config.toml
n_layer = 12
d_model = 256
n_experts = 32
experts_per_token = 2
d_expert = 352
d_shared_expert = 0
activation = "squared_relu"
moe_layers = [2, 3, 4, 5, 6, 7, 8, 9, 10, 11]
router_score = "softmax"
normalize_top_k = true
routed_scale = 1.41
balance_loss = 0.0169
balance_bias = false
router_cosine_scale = 20.0
router_bias = true
init_std_router = 0.0193
lr_router = 0.00185
vocab_size = 2048
norm = "rmsnorm"
norm_eps = 1e-05
tie_embeddings = "early"
optimizer = "soap_variant"
lr = 0.00542
beta1 = 0.95
beta2 = 0.98
batch_tokens = 131072
seq_len = 2048
train_tokens = 589400000
steps = 4497
dataset = "wikipedia_en"
Below are experts of layer 4 (counted from 0) of a mixture-of-experts language model. Rows are named router (the router's row for the expert), up (a neuron's input weights, with its number), down (a neuron's output weights, with its number) and show model dimensions 64-127. Each number is 500 + 40 x the weight over its row's rms, rounded and kept within 0 to 999. Numbers have three digits each.
Before each expert's rows: a language model's description of what the expert responds to; "comes after" lists some tokens at least twice as common just before its tokens as in all text. This comes from a sample of Wikipedia text that the model never trained on. Tokens count by the router's weight.

# expert 6
Description: Verb stems that take -ed/-ing (work, allow, reach) and words starting headings, table cells or lines (==, See, New).
comes after: "\n", " |", " the", ",", ":", " The"
router:452481509542556437499506457531572484544492475460508494489505538390608506517528462504527540507581508494490521514434478512398460492540486580483579509531521509485451514551478471480432500541517533
up0:475468508518502507494470462562471522497491474514537575520533524531554473589555481552438509485544558491468415493491497538526496526511507451575483504545514501508558455487545463430468518545573529
down0:463491502511523541455524480440502505465533554501516468446508475416481549483531541485465456545489495511538501454479432508439540472535519497486460519537554500423549439505553483560547518529527537
up1:521551517576617518494516485474460503497485500510466439566525436540599538510485512489443540458441533493570534548510492488482431478515556536489527600475474524503496527532524486485466496474477590
down1:505452548572427470471487579505494449542443462482470527555489447473498441455468497487526486474551503469532547485442493510494544447450483553465474489496440518516477504492547490425493564463486511
up2:510451511543438478461510567485469520500517522498491516553467506489444514474483473541534505489550418502494495519456521458509525520499409569464567452538463641428550503519533460504476454602526573
down2:484541475533473547511481483565465506528492487501443447452559599537461539562465579481472541534498564485487529517497509482497508444448579462483460504532509439467597482486499459445458543432512569
up3:501503581487486500524457518531552451487569496464523506497500549476546596526517449509589489521543463344455565517510505499491563478505551501521570557557512524480496476481421576486492501480442468
down3:499409424550559493454551506568450503490506497474504489584527496467544465522530434510548489512493557473530521436522504442516476535523517523546450492541472525475524464447591504426491473435467481
up4:529447460469490512572560474472525499501498488530426438522444480492476525451428532484504508455533441536466524521520453472562502495584401546527492462464535512534494533423544476459530495518499552
down4:495457474491543556506459489519468515510445469391528544534478482475535461517478480414539500494508545449476469428429544411491495437523429484438494542466473542493532423451441505488490552561468536
up5:447467507496512522520512517559463475439471524569482512519501566445568583581480456492498539489447452456497479456448509527568485494442510446515510481539562495428467508517505484570437490538506513
down5:575470469560531477454485560507623458479477535459513502441462489504495512530457452472472573505523460532465555446490473484521451545538543414491503477531509500512425510535564489538524532405498425
up6:578455473537503513500481507486511489485472460554469461538555551484533491422520496550488473466551520506474474428467541527482502461473457526535489460477537549594502524485454489472531433445475501
down6:534555476490613551509471508472539523481499473526385500472479450473418516517518472571572464411476453513498431506419531499512445500552517529480531578522549549522478572455496503539486462507491461
up7:460545482570429493505545471506483442527474482481526546437503469571534479473508488509515523464425448553491502538548460474502446454479490542451474481511448457534457517538491469529498533466558466
down7:486543464574447477489586529496515484515525435537559514508586545470463500481480487460560513487581531487505518558468492483546533553493481447454499500497453441422560388480500520525505512485485466
up8:482476465430564468492503483489449458539501500480557560476492496433523614529479500541530562454551494563514524466532474464449426529509498556467540524463494511506597561437501519462514498465462499
down8:590514532538467577446509459549491503500512550517495527524528537490468479433496509502418496461552527512511428467498437504507549382447589452487551485530474521463522477449470516455462454536441478
up9:564483550546469512465572459492480554505492407577486473493525594481460461549533510545512550532552584530464527611496499476543465517511509546512515454513511577478495460482436455507473539505529476
down9:503519483471584449480456496522472510516565468573547463549473490541457512491521526430563503432535461545463481462529580480489534522520481476437489524464531528439443628475497424464491491482467476
up10:509548497531514508518477551545435478526487456492509478464516479485475466538492612453544528569556521567514502582480432558468468567528492539529562503501589565478542484471483452474464471496532483
down10:448503466507500446488509503560513499514465497476465512525483478407482560545528553518476457475488532477533477527471512474470461517512534486505513461508517537508555448448504451552432529499424480
up11:487504461473512474538530494466430525471552561522558515472485586540503486469571446542520521570474554480489470510498484524549425537577485515527551523497508557469512515483539493501577527521489569
down11:527492475487508537526536509512534546473501512496401475589511427500469528494420500472564488496539517535541480484529483542483524483495506512437442552503449468547433491473459494541502501455513428
up12:482466426461534557559513495503539488430519548512555473492498545520522458585528467490394537477523452463461519482611513505472504474524565505523428574495551493401526512507462496448436530489543479
down12:451498498459459423483430488507583538414518471497526505472504462406458466527525556487627514472556487468475595473464540562504486533492509510565499478519450517485543455455503524409475502506459528
up13:559499488455463458549534532503482488545474486553407450525577516483540522459562512472458515513488487509493546549466576541485494541499530469460572534490472454514465573421458551543465508546459496
down13:463546481552436451461418550517478518556495543438468492473555470537536480518462558512399507480470505518456500547531490494496606485483507461541485516475495530476588503485443414509509474522514508
up14:472467568481535499583485491517466533516502497491517473508434517465446466518475540451429532571540524408478490502446572484435473503459479471549436455490543509448570471527455490451471562490541513
down14:529469509485522517434472556440541499512539458539539466513430528461512465500580509509572531417513503448531437471471508549496514629531529473577492467548527570527494527487466521515518531513535464
up15:480510515511521467518457547464490480520458530496552552540367486508563548408445513523440499459523463467525568503572511553524424528457551587484550578442491510479507489594576483499512527416529479
down15:490476516583479520569514546483496486513539463412507460444502500516508485529448475557510543449512509483539481473465532504479504524495561457511461503592496552561502549538518454481510514454499475
up16:437521459447477561516446580544479432522539454580438499510544503423519533531481512490471522573512478497459506480475439523459556442515464479520485504482495498496446401480457506525466462475475499
down16:535538518566545531537503512533577512490489462508494462492518539509524526522491401540415468529453448539536503515582465568450498412523594495455489491509467477498451509562510506443538533483477539
up17:509485474551561412440515476489506516550476553474419450463435466537555488530536546542502604499522453535498487539479578484500524534501467493429543549439488564460533516657521538491472480509538648
down17:525448436515543378447470514573453498463574588504478492534508531505586539594495559524487480503533462597553539509516506505497488477574554512451506506503531476525539467494506550551432518501477530
up18:442466450458546457459476434485512549525560527566512514535450505409496515485518527472418458465475514576479487540446518508535507613501470518462530500475446513466505515512490469568512495495525459
down18:459569535479460573481386491483459487495469491578480481541564461494463451473523502508535464479569455555501457513511425532507524591496567565518577477525517508503506425543534459453462563492597511
up19:431537496556522465508510573542506560436517481495528466470502528525521527475468524421477528428519504523434431493528490481486481496546427462470567539472503509481479476566448545466452496539454486
down19:579545501558406569476534495519473557402500533528500503531458506503488470497542431453490515544553491548492492509465457509491453534502506468465461482550442448500520494479488475527534498510444557
up20:485515452494466547531499522522538519512538531502494500515461408464484506445424550577441470554545546453510469490494496518486547458497428532472515470488436486499454489523453519438461530560500463
down20:523558463529427475501477454480494533518476503469478397498470463539467499478499438593542487464486426480467447489482459514548434453542480510514497497456511600428465483555465513508493534517558478
up21:488477511527574466493489473545482528531538564509488557484401551461506525507507482567524534514504514558583545446577495526501505456542561560500466575548430482443483468514542486473464473542546502
down21:499541456501496474542508501545501525510445509490520544459540500550434543483485516515527456506482496477505552506418482427474507500548477473504494545434549424572451491411507506491441516549538485
up22:427469435453525496485472485492563490438452456513477539428545459478444511492512541536477481464527408500510494552548436484496529420527459487505564538523424537457499414444493555459400509483503445
down22:515546540483500522531552449501488497460511436467554489547441521477523528514512572506509511557438510496502535548469504502550522497533518470537510464551498564535532518531456559453510489447495518
up23:430514588501488457524444403546468476480447529519487489525469536520539527512495509503527514496433495544514527499506489484522543554544445476487520528479510520503588476544454438526494473516425440
down23:456508432487538519550486474445535473486548481499448529492490520554522483411503510492474528521495505535541468560492495585405499467525439498506515482525472486507515465523500516479489488520501514
up24:589508495514479613478448482506516496499495476510585532496438484483550543466470549520473528416473510495514494492527474493478492510582539568523440556530512537557533462579478485488497460502473525
down24:554433521477530454520528482480494531425433551537465546514514494500593485490489517488580535503520516503428542477540478542453470490456520464530534453525574476467570510459475538490595432520478470
up25:476460400508552510528518542491562495514429420401417466437541457402523452484504507479505482523546570464532468537499517450514567443507453536565542510469490435507512520549530478488475529473505449
down25:495498532561412535534456503479503492505552453522491499523465448535451485523465517475528515470494536519536552551473542479549497533508485504511550526481480421477498473459442532496540438517535478
up26:429478526485556517501525477493501573500542512504479495470539587484517413538541582429451463507499561525513523514461460450486504465519549440466532510502568581478459485452510470488497460523537481
down26:524521503533470550445453480433484521532476555508568475474484454516476542566474492497571459484581423489515525555490526476475387506474450546527558499539498478481533596565493552518485471493459463
up27:511493531398478576604566499529443446486532499485457484510461528524577509485532493474490552450470513458478498478467520501487492478481574501535432516484510510524489542527533434474482474496464570
down27:578464528522534551506478468436517534486433510543431519543523496499420422531515530450509482514522514515517536530430480583491455492578501423492472505416515484476529481476562560496526456455495456
up28:467558511489484418490599498577429536500491503521513529478551499451599484522505488462498449581496451521469455556532476502432496539554524574480557488521507460555510471488455463470516450528418502
down28:457494556505476502486491469509567473577481492429451497447540468490501481454481539539488532521502533590563523489549426528516428548426441482577459495480504469527548545478507495503462484513455462
up29:456526531531550515475503476520444490534458504595505507581485519489485473530460476543472459540465450471515499533514513528521499433505512517533473475487527445508510500609493491476503515484547408
down29:482457457418506514518461492523580516486527546563502478474516519500461461485466457553509493495488490561431507482490458501497533463521528510525465418532500497449497532454550479457464430501529543
up30:516524444454490467506543550451510502617495476500513469557523539543544469547415492478489538568550497472519561470586493530524466465479474503529498528488494497473458529492490490429513486522520431
down30:472531505551491549481453536485492569545478480478476463549556573575493548570519482544487510548443449464504457538456501421481463503458528625463542498473459488481507519440477487505424531436472558
up31:528453405473512555521467511543493504501491462553470457507509527471462449568525573451480469495518539480439425534532495408522505490527535415490509492471528498419458487534450538481533527514444531
down31:493538503515427534436526582510508470540482471484567497533511513447488477463523467544507500534532461550526512500549493516491459478478561534514478469438455562538492540469481518441517489452541474
up32:567551465421501485544503464532521531489518539448525544538480527518560523534490473490483527594451523573379499459509487469508519523533526512485435491490490504495492425523548502463484493505503480
down32:516457458543547494467532593457509540528420441549501498537504487482459543531444441531435508508488520525470534527483508467526501442522493500472518504521463495481525489581557526538494486544504509
up33:497513560455531478535453548515510554556511501560456431455531540477470512536508505514575530445425464486494501448560513488406515451488539492433506492569495519575547512541439499430425526520452527
down33:528481514486464488549541425451506504493521450498521564561499491466528500552503532504471511453505529434522518496512498450589461540455477527461492507543536449560607473484576455512429509497542477
up34:442610483536519501488481458513539495524517489460551474365542566540522479432462550537502523478502509487535466490533546529543524504475466530513515449462514550505500474556487416533495440489462476
down34:492446470506573515444588508535546498399516492471468481527540511595459506517511476538536486494472463481514476471490466539583459628444504475468487496502452448480532489514494510519505499542472499
up35:422520515558545462537541465503461490538523494471551486443558478484442418576442568453514522451505602577484519523540475541483446469528482518543454430458424504475437568439487548518485467471569448
down35:489474419463504489494422451550564503507560563554484534498497503499507545488494548512522506450453478463540465506585539497441485486464563523499579485503494477541522465451508393477486477473524509
up36:504490416470539465443543421558479489514501512464574542462456443460487520515466523497549514522545519495526538503491450519523509505586487496518465522466549465544482471479500470524482537515506485
down36:554503490558470502605532459547521505571483502499540511423456454474483589530519534539569483493506507489537495457507510505525512507512488471510524481522491539492502451537511537574473503499528513
up37:463485544501503497510537474569508497464508451528472520571466456553518468463486556447480478538604530501498519515519531496505462562544419558489500585520591510435470518521525488516493493537469488
down37:493498463486570474517499554494463543541558521531617557427407504490506497483453497490487437565533510486492419539434525502500513479511512454484512459511512513509510484442559479520547474605551541
up38:502503552527562464490465465513491430421552398570540491488540498469480452511504453473510484452481484479532575436528422470526474479503465469439539486428519482503560479443552517492431498551521539
down38:523470473471551444523413398571526458457491497526466535531480487462453494580544562565502454483480559512527509536504539501514519434484479521540555516460502547529484499478537459522499491542510422
up39:534498513426515528478514580482486593476493515507478472445457426429548508434496502516533515506424415552533431533535518437561505538445474461523488523440466493508490539535469509423514545420477511
down39:517433518496484492528464510450507525521525449549449552456432488544451455536418504569482517475484500476501529510500539449475570562604485456524546472496491528477508527507515531498506497473463451
up40:539518469523401508523455454601406478551489477498477507489442464468535469454513533539479492493572509499477562557499553511506513424475521462511520528464494508547504435528475488504450481492482502
down40:445550495500515449512485441515455416487470556512485568486498535517549541514497543538403461433545448531512533487536486486457427496527529466498433529429537494511521502477433424569494439490470521
up41:487463491517494487507500532590480513580438484487528544558530543517574442504444410417539468446574542506445477483557446487478490556467509523473480475482477553467482533542561454476495502498482482
down41:463468510500523479509571498534535436544477434484480501533471516438504472445483486524482476524490507536519495518581540482504555428500496497554544538520510520485455481505536559557551518459506507
up42:532535551512511547449505519485486474478474513479501532577543443509482581545469520537369445540431480414493592522503534468550483525487551518512540536480370549500537509567494551495525389489508524
down42:491566516445476495515506548545457534531519420541471535462603490513509478502513526562577472529479526520530519482502493493480529539473435524503520570548458520467430470519535434480533494471499474
up43:495532474478574526503502457533472521464612483505515475444577562452511504471557507467487510480545570463499516540494467524409555525536511569569539537433527461492465535528458479475529462521512457
down43:491518451502475448480471496423500442477488548476525477493460592508437523514475443490539426525503449485523538491491499499506532465519498476481558472537479574516509512468567573572477501563510522
up44:505522584501511433511527497576527493534518516502539432449536490460524546552495473579482454553560560469469466582492489483550542461504517498482543481444561612484535521542507509519467457476557467
down44:515482529505489473519464522485502537458496485497481473499516466523491516525425464489499420557447578581551484518414474430533520564541529467514549464482511491549491540628520532498511457484480491
up45:497459530513502461564440497487479538484532451475484464492529483518485479447539520487430523530437582547489412489512566495532460574498545456460458470543458493497497484481355519519394563516455565
down45:506549445526531461422508532474494459477525479530518517446450532524433521539452494515490430472506468537521468444567498536537547528482513571520472540454477450528486549487554489542468577518465517
up46:455496514444448505488489474483551472541523625521419468554461561479494498483507434418467470494462402475496465492521516500478540504501473448518554431503526474508511505505505586590501516595511513
down46:464581481517458480506464492434505530480468443503588459530500506499453466516518547515519584511497441439512471473493459500472470552481454359498534527512505522502537548525528549439401567502566494
up47:496506586524523477522507483518516466493541496445569498458503483504468531465464493549511539401482551528398530498590417490493429498474476535510497514476538539448493532480527506531505477490514508
down47:527534531451442552449527537394559524528538523442453483523556412479516508485454627519454533524536559511520453475471521498502495550566471504484519485554417459448476463557454499529476508499492541
up48:558459466623506526500494512453489510521542509529530525517501516474498503499494500564501546521481504480482510521546499459542566525514469558543558447483447488489510523489480453486519469472517500
down48:550447461493446490479470447508556509417447544509470485484476475563468479519521454473493509496575531539553523543472544470399506453569538494494528510549473561541476487479462508528467582521503451
up49:463486482460548556562474505539540484448408470432540492443471476601522588564419491519518439432504462515494437479549566526499519554512500492517503562514512554499517489467440415482502535483519560
down49:512502519555500516471465504444570482505517494519470489498446531559478459456440499518480505485481468545500465544504469424559495427549495455479512364607445578562483519503555463521490482501518473
up50:564491487448501446492612503468511549499442455536539460493512584451495513493491502484538490578499567511519498482481431493441527444464531556459454585504541492561483514460452501545495539468536490
down50:491523536512579505537521460470522466529463472404531537508437471473412531456494425440541545466526471450542477461539470551582459454518463432457514520560479465474517498460518413438462555564432538
up51:512505488529560457533487421507507512474543462490520500459481462526465424541479516478497536569490481546513460432507533464523432522497507506528556458477560488540508467521427518515543544569506515
down51:497591560499445512507522474544489545503501463423518481515499560541482483516489486467485537478486511577505534476458516517528538467451569424509565491563512513486514557523552492520448451461484420
up52:505496460550513504529507460527524517540504542505479492543445464367527538504499523480475554478507496569468547524534489511497502516433525456469539466466511582544478551459437465541388509487513480
down52:459517443569536488512525506536488523483473488538480536492494503475473457524468559541455496526493570529569488479515547539519480472504453501513476426544488479513554497518501450490491497514455427
up53:429411484495555461537510525519481491489570428437524528516484502455520484602412525539499534542548570464583551503585537451520460491579494537490552516509466530490542543505521585481492520518575538
down53:456500590448519500478517456425563514505539469466509457480481506456513516460490560516498494496543560480450575533527471527494437491543535407465459449494533460596392506511519496482548482467447419
up54:438411576513480555479478484556468454513495385474476496495470478509592464580519491462540470542491521512455539449547534570453463510505511518528508487533531488535490559509508467529520491491552465
down54:538487504492457468432463523561500480517454529506530482505573511551520521437517483539483516440460520488408496525491460460474478530539506576466516481519449510475530530475524501501505453450491509
up55:521533485439472477579528499503434511590538585538495501517512416457507521527537474521539536544433482507541524477546511518501514496513385450427444529476531511507441437479461521459517523575493546
down55:578483513550536474524520448445493625536471520556515533443518559507544480486430549574465490507471499464497592474517504503522506501529491480508488484487476426486519466525482472495458526507511519
up56:536603485467480520529526474529506461485462452475454546502569511463545476457514482512504467487546563485458518573505442448474460565511503464467541448543494504548454457559465438490541456521466538
down56:564546504460524556548541432494519622507561512494544517495494404486524489499525525505435540505511574472543507478467515561463462519506475559455501472490552476602516453556486503482493507537529462
up57:523494432474530464462537526481515579449482521520414457521477502506472477446486476527458487517492493550506467506549490488462549522563469564557551470548481419479519470557522504481473465440539460
down57:482604534490414451519501496527565528415497522438517531508518569490467517435530478465570536490477561413558518463427501435489493470518558489495380481572514530477457401490413509491521541484570446
up58:516500501495466492471489488465552597560491472446470501433407554447491495493441459548576494500445456472511478507578480497498444489504528513425508534470451461488409471508451483479463514511457563
down58:469428531532496509571553524439465487459484520566556558517461566548482388516519485486521504525482430493476466504483425544549525444486516508477485496462395453520503514466475457459471476463595511
up59:505510474417542508504470496563466565494433535550469507457527570479459504555521458568541455532462549424532514514487526457452454518461497492497528524460499497517484412461518459462527546550463537
down59:508496431494560493448435532551550455553501555544502480521493571431479499385534496512466450414529453528492523522448497470448530494448523546424494472484502555538482480519514506549480471474492439
up60:535493571480495527582500442482491474516429557554585506495516481447492486514531509456490427488534480575544494549494524503468481466508522527423486525503536502551455481440523447546512492498460514
down60:477519469510469523506431532515497519413550529502479486494455555452536524438563428500481528515564484450514505514464470463550533509540479536512534493509506441505516519455413440480533449465541490
up61:537509486470556437546491505513474531586561468499538519526428519538474466557421455545515560496470470512582485477541508478495448568503440563503525540527519486499503503552495474469512514536470462
down61:512518471422500551503536634561506534497484490523535529531492472542500538587480608497469470519571462539502482525456469409421469514507518476455505555552461503534468552533515423461522473475462477
up62:432491510508507499504498582466548536514452506530478499423501567486551443516523484473478511500522513530418559462470513475490452531546466488591525470508536523501512441543531498509486476564510492
down62:539569490417546487558545498513463506474467537463540486482519463490474476468445478535494456507588497436438544556475483520589488576574541475508516484478429510474490492433576530497454508524481542
up63:565452590559475523547427528550477478552514487531512552530540468453543471584497450546509446459515518517443453492498503487492549508449481508469540533504546441469556530529495427576521546494503490
down63:500509499503459539443487470501514521559522500540518434517533487528387526492450518475518480504547491536528561566463468489522532485473442454529462481541604510576515515521492568523415421503519493
up64:521491490486459559480559500469560417560546541530478500470493505471481535450518505451526522476545503472455524501459541437520482473474544501493514526514498457558486508468444529482471426512587447
down64:511524518493472533482504480460539469485499482519488438399406460454465507440435491476490423395500516490523514536527430459442481523560476484461502499539478510513464557473459554535523460435467418
up65:473522467590493447527487516491589479528568510534483387471529536588561464541489497518449509496497528512496471512470488494538471531471500506431477395432533473463491530527533525537465487533512520
down65:512482466593519492542485539544466477512453482481488521521443509547519532544512552498493472521494476480481492523503498521543492533517470505491466538448486486486503498583492498513482500500498462
up66:555535516486446460455505533449554542497519434540531531499487470453442523541524449416503505449465486511478527468469446458501507473466462561521510515398526489515597518463420472523487514504481497
down66:522453515521411516475474514497508594536565477529462445526418479527485504528568522479524516476411530537500509508527468463466550530495461485480450534488534509467473455419557437551504491513518554
up67:503509472470529523512482497461409506594493487622543542509509479395490483472592533478538493537447515433533468465530551485514430495456445461555560506496483524480435498515604433462473537513511587
down67:507473533453470525425481542539509476520498546437526494490558511457502520470533489498517509516553480561459436463536500508455499518467498525452489585418481549545469538504482559457536525446393487
up68:395441462506490523471514467422511499484487453515462447516523470511516454379492490515492464470499469576536468508460452485519537482521472430493533559546549507464497486499515428519530491477531477
down68:455463524525495496455530481444461520473474545488495510459498521450500473558465531538482557523520467506487472535547474479480412573501480501566442447537436460464536538563534454513509498557496562
up69:524554506505479508521478447531550528619512502453456593403469441498524560454565499528484501534533475475486510584473487444460418536504483546540476457475510498538470449518480478459473455480512478
down69:454452474507467521458480565510533523537558461546527469537520555492500460553421561518467491474475433533516440435529583417543504593498437523503516495537523569556508543440474453534473524453511490
up70:552502484467506530498483550520508526462561530548500529489635556449490560466565478493537519542469533504466435529484497458524412508463500493494557480433491552518504480473473468546542496498507474
down70:470545412510452488490494533507521545478451579473455504478525530489489461485498458492502545449474459526426502543505491517569515526501543522523517461528626538541518571478552403477483492503577474
up71:533453478479571531524527566543471488524448491533433485496457495524531520468439521467532511502501519551514478480483429489508398451480541495494504486493523476485504501504552475497486481547435570
down71:488523479526504500576537567484471438448589479496510479567455525528527519516473482484472525514497414520518448484479499450527529493438461472511462540547485473530585535477441498401584522501502554
up72:475473514534439512530524563476555426470431548509488475504566512537496440475456555481497492519472529557553531532458467495504474457458505455581529505460510516548458480468533465482552445513429531
down72:526549498457509602474498492483442454439566496478573530515513525535513487456535512536425459487479446528511474516553555499480611524533507501539563533543561511500545432447581480522447503538499480
up73:552454527457508504486468458502474478511457540486516460496573512461520512519520516455500532570408368527458565534487621470385496497522513464500454536452478543570476544492467462547570498484510586
down73:558492530415462515503489508497532442452555556468579505536477518531481537527443467493444416508507468551477585514421516544530493479545509468538515487514536509474522490517495496516484556536527509
up74:429514501486550501539495508519398505470447532475506480529561456540515511477434500495529522496459462477518591487468490495356559443481509534527454540486567506441467511461485538444532407496528485
down74:477434467428493508554489507558452500452520478587515490535485526482459470493520457576552464587511393479505513504566448470520500546439559491492494522403493453429487485510574455466558493498516514
up75:486480492471554488509504506542494513466488515494520472454558482537534531594524504449515540445567576465525462479472568578377434480508547567548516431459571550473475478504479502470497557472497495
down75:510480480547516516511512590483555511463494504526440579420461525482441535519523528456461517570559483524566506469424532503512459519543542533414519532439504507463378416447521507477482477482546420
up76:458475527527513466542492517454535479493516507454381537508469498560592453498479468527516543467494501433523484550526472438545448432564497506515546475528434557494528548495570518473430542479541516
down76:505506465511457555478574443507508562489553529447458506522480531457492489545566480531547606476482516451554492511545484513503437500512554506593466422509412483475450559461566519456478504493541516
up77:504479480443538514499481535518511432503484474568482552526501527505495524532507517509498510498585494465503482428547455513445491546484472551423438507417533494557561502447457427490491439500540546
down77:493552487471505485503502509522507488534493486501435484515471554506402516538502487496463459504513472510549439528472427523493508567525481431509487503416515454538541531424454508462492518511510479
up78:546461573532488493511493490488590493569492501509538514525492490522504490547511472510536484584464492470492542497519553488515515478556523449459550429417493515503474546554518417469552511449511548
down78:538457540517496530552486504472520526503566384560536437502462433516566497510502513533489538542420475554502465532512503493429535569467485495454516460524522534508468486463451486521524504513507581
up79:511534473479548472505527485487509440502546574413510464482561475428535528526473485511552467539523473458480504524525530460483484456471488502520449488475441513542497534496518479545503433517497513
down79:468535498370516454557507463522425585468487505506443494494505496508521481503456472535522461478515434461502498505584533529520506456546520501490582449513499482563523489501459510488498550481530480
up80:510471459498513515463540492441533506537572495461507432548515547458528501441436489506449474473455480576519411449464506519572466532486443570521429475450549530461471517496486498578476488564524490
down80:498455473446478486506482524520542464524498536526457426486439496526504554572567492493453505521512486545449535560431429525469471543464512575526510592459456469558491497459512519480463480532499528
up81:492515485488515435516529495541549463482511559534470499484525495527512444563500482472452445508464529520510466559470511423515471555561486410518506522445490546477487428535493535462456560567618453
down81:470548433548525451561516462472478459543471540502496536502491520469494525617499499490482527465510539519487590423370495458500520490537525507480559475513488585477535503463548481546457516530501583
up82:437456552492532468544506547460524478538452509499506533534480456455532484529447543544543455456479486576508452484507572550570541502494577488509420533509574459524527488398483519509472500466575474
down82:517472488514524463562482523477531616502454539486541467596477466492448515456463541484494439506559436483524525538474465558497466487507521511490520521492488520473545501512468561523475493467550483
up83:442552520493530468527524512494500562554576475509547480478533571469510522551426536433488558486486455509497491478483479525523417584487526533520580528420519548589405560527488428499492417454511501
down83:532495463484559534446421535462431506466521544450539541481473438440524509452546502496456558482535489550511566549461492495448501444537558528480512509468493530510454443530399523480555475557509458
up84:496439455411479506497534518541467508588443466583480523514522429565600504528476497473486480415558437435579488469508472525553472520524468549499457495531489444436547481522499500491486453506546510
down84:544452494551531525508403476512515483505527524521534475496462536494547485487482423510507505528469481497436468516503506485565481491451572485527554463548458443530419551446494485502504535494474477
up85:536457430521420488535481506458467491482494491478530520508539446436476540616492515509489474588558494516450521477542467500556470498542456518566486508429399450554509509530561557486481476486500469
down85:546513516428424474516552516507492470509533474574538530551481529468479570463513588552520476501470545513564458428407467485568443442528455466462507516499463509444525485505455585521531443460522551
up86:554430555480496532489474563520511570583519480480468435531429476517493494491535512561517464483544450540479498489472490487444427465504506482483501495504472444523472568497548545486484496463492538
down86:517514462463589486532454509476466365581478510482461479489505518492423498471546502565502440491473529537494481454538520458513482507523443510516517499537538516481516456491463427479477463498497513
up87:529455461544511460536445536503539467497552552515538433476543528505564475446508477413502503512473517533532547473538527524526450550583488513507523496479454537489477471435520496501559474538460501
down87:511441456505490512468445485560459484494493471513476509492523584509412478488497528571481528454560544519507459492540489442468493471471541506519495468446501453462528492562514555563536515487423476
up88:458492489540574469577509557510546536496515440529556522537504537457503412508508510541512462513537475481579527490538475498513524393525510498489490554439517560473551470510476507557501527523447539
down88:520498430511550496432524472468526534488487543559501466516491488538488493498484444504495512582436475490519459486555526543507424487496588511486427557548451486521449470562498477512496548434430545
up89:481506502512515491538516471582478511492515520447490460502457584589462490558549472529487526489521501534532449516499526469513472491522431520509555582512523513499466532490469499462491537589501520
down89:513549510451430445561514535492473397501514437507469500478527547549533502485531523468458490508539493519557517511578458500502537515582514455407512462485540456458485517514579456437581434508502491
up90:472495519526508536462487578526458467590537457513493603481523542503487538534478501492558475408436432470495467521556513460536546543495523511485497493419495520551509510480501479503478539564439480
down90:590574458451500529509517493517543514511413502508497520451518456548529402531566400493536487462436458464450396499562482524514489494513486471455479511534548515486473560477495541485490504466472456
up91:484454592499563436525485478438510470472526498440443539563434556504522470504486502577416528452504549511525500418550510505435479502567512527489481484460496543574524499478532473518538526538538483
down91:498574496424533515518520471524471469441483522398483545509526483532477548498588547535560475523411540492471505516523523498611485570495518510515551468516436480473508478450510469535460574532488482
up92:482464496511436429489512526508482519494477459496518536490465529475495560531417393497520446468524432458537521471472500523520558532516478562489463467472529510467493472544383479503503559549511448
down92:493578526519539542499529468562559531458465588547490464526493527499532457496474530481476439511486536545530486503496548530451529480534443517540517501456531531434552512504491574444531549479480510
up93:550449524508568511512526461501491498479426526492523557588559518531477527547499514521544505539443591520488479476460427523431524484467493503526542556451523510500508401526469426442595450498489521
down93:541487534555550511521531492527502486529440527493473553459564552468502472496513539494460479497474425531435571481496526524501492443520526554483458515435558427483497539500506375446478477545469448
up94:403495517533518537503454519558518489517476513592448521579429464463527404504515487495479422538527481554472518563462529464473527490496494584472464466516517532481483477469554489521470583531546567
down94:536443472499519513496471520591502483428492512488472509501442541496443492439556464483528461510554470546581526550440483504477475526530526453450491493545447527579437488545473514502475540592577503
up95:542555558562595448435539485511536461520462531519532449555486584485573472517514549461500449531500464518453426530476519492515487554555506515471478595496460510515569476490556580489533546540530453
down95:514518519408581494477514461526431586542474483441488510505496447467482453540421437580590479524450459454506572512530501562508473520453503532523571511420539492458533527513521540518494448500466446
up96:537574543461499472474416511414459468544460453456609425509467505488521490596508480417521484544515547513492512558543484414437512486448519441513592506484499449557493477471484483528499582532430487
down96:566474519499452532466486475527503524489436536495496402579461466445458492449530494552517566526530476441493531567534468575568416458495529531534551500454480523466543495538515555506548492463559453
up97:514475562483497503533484509483549492555489498562557546440487458533454502513535464475512402532626586502528415485475414462525474466512428429449466503496491480503533523553489574485507590482487512
down97:392521605496455547467532503448592463495527540463517471522519521454471547543489511507480543492431558489453502526443546542437423519535460535549477468494460475461484495508541513522567498516499521
up98:491454439492433465498475479526521516479601493427546509528481462498492546509442506468486559506472494507477528496509556496482564510482549530490506474467451461497553516531406490531523496510426455
down98:543584494504500427496499547459480497542509543527508468448532434515443560500510441498475501445529487457469514501505502514568462518527455491527544418521479537461501484510551503499459516504539489
up99:479453486498529499499499511519551459578483458488454454503538508461497451472470498507499495539416509487453519503562518497450514433455521404491504505479501511460506475497466427471556544480579520
down99:542591536581516444441535504488471419530489502516506476483479505483507587523399496473505498530465455457419472565527531515483473478456418431466484545545544527547490484468487501513499548477407445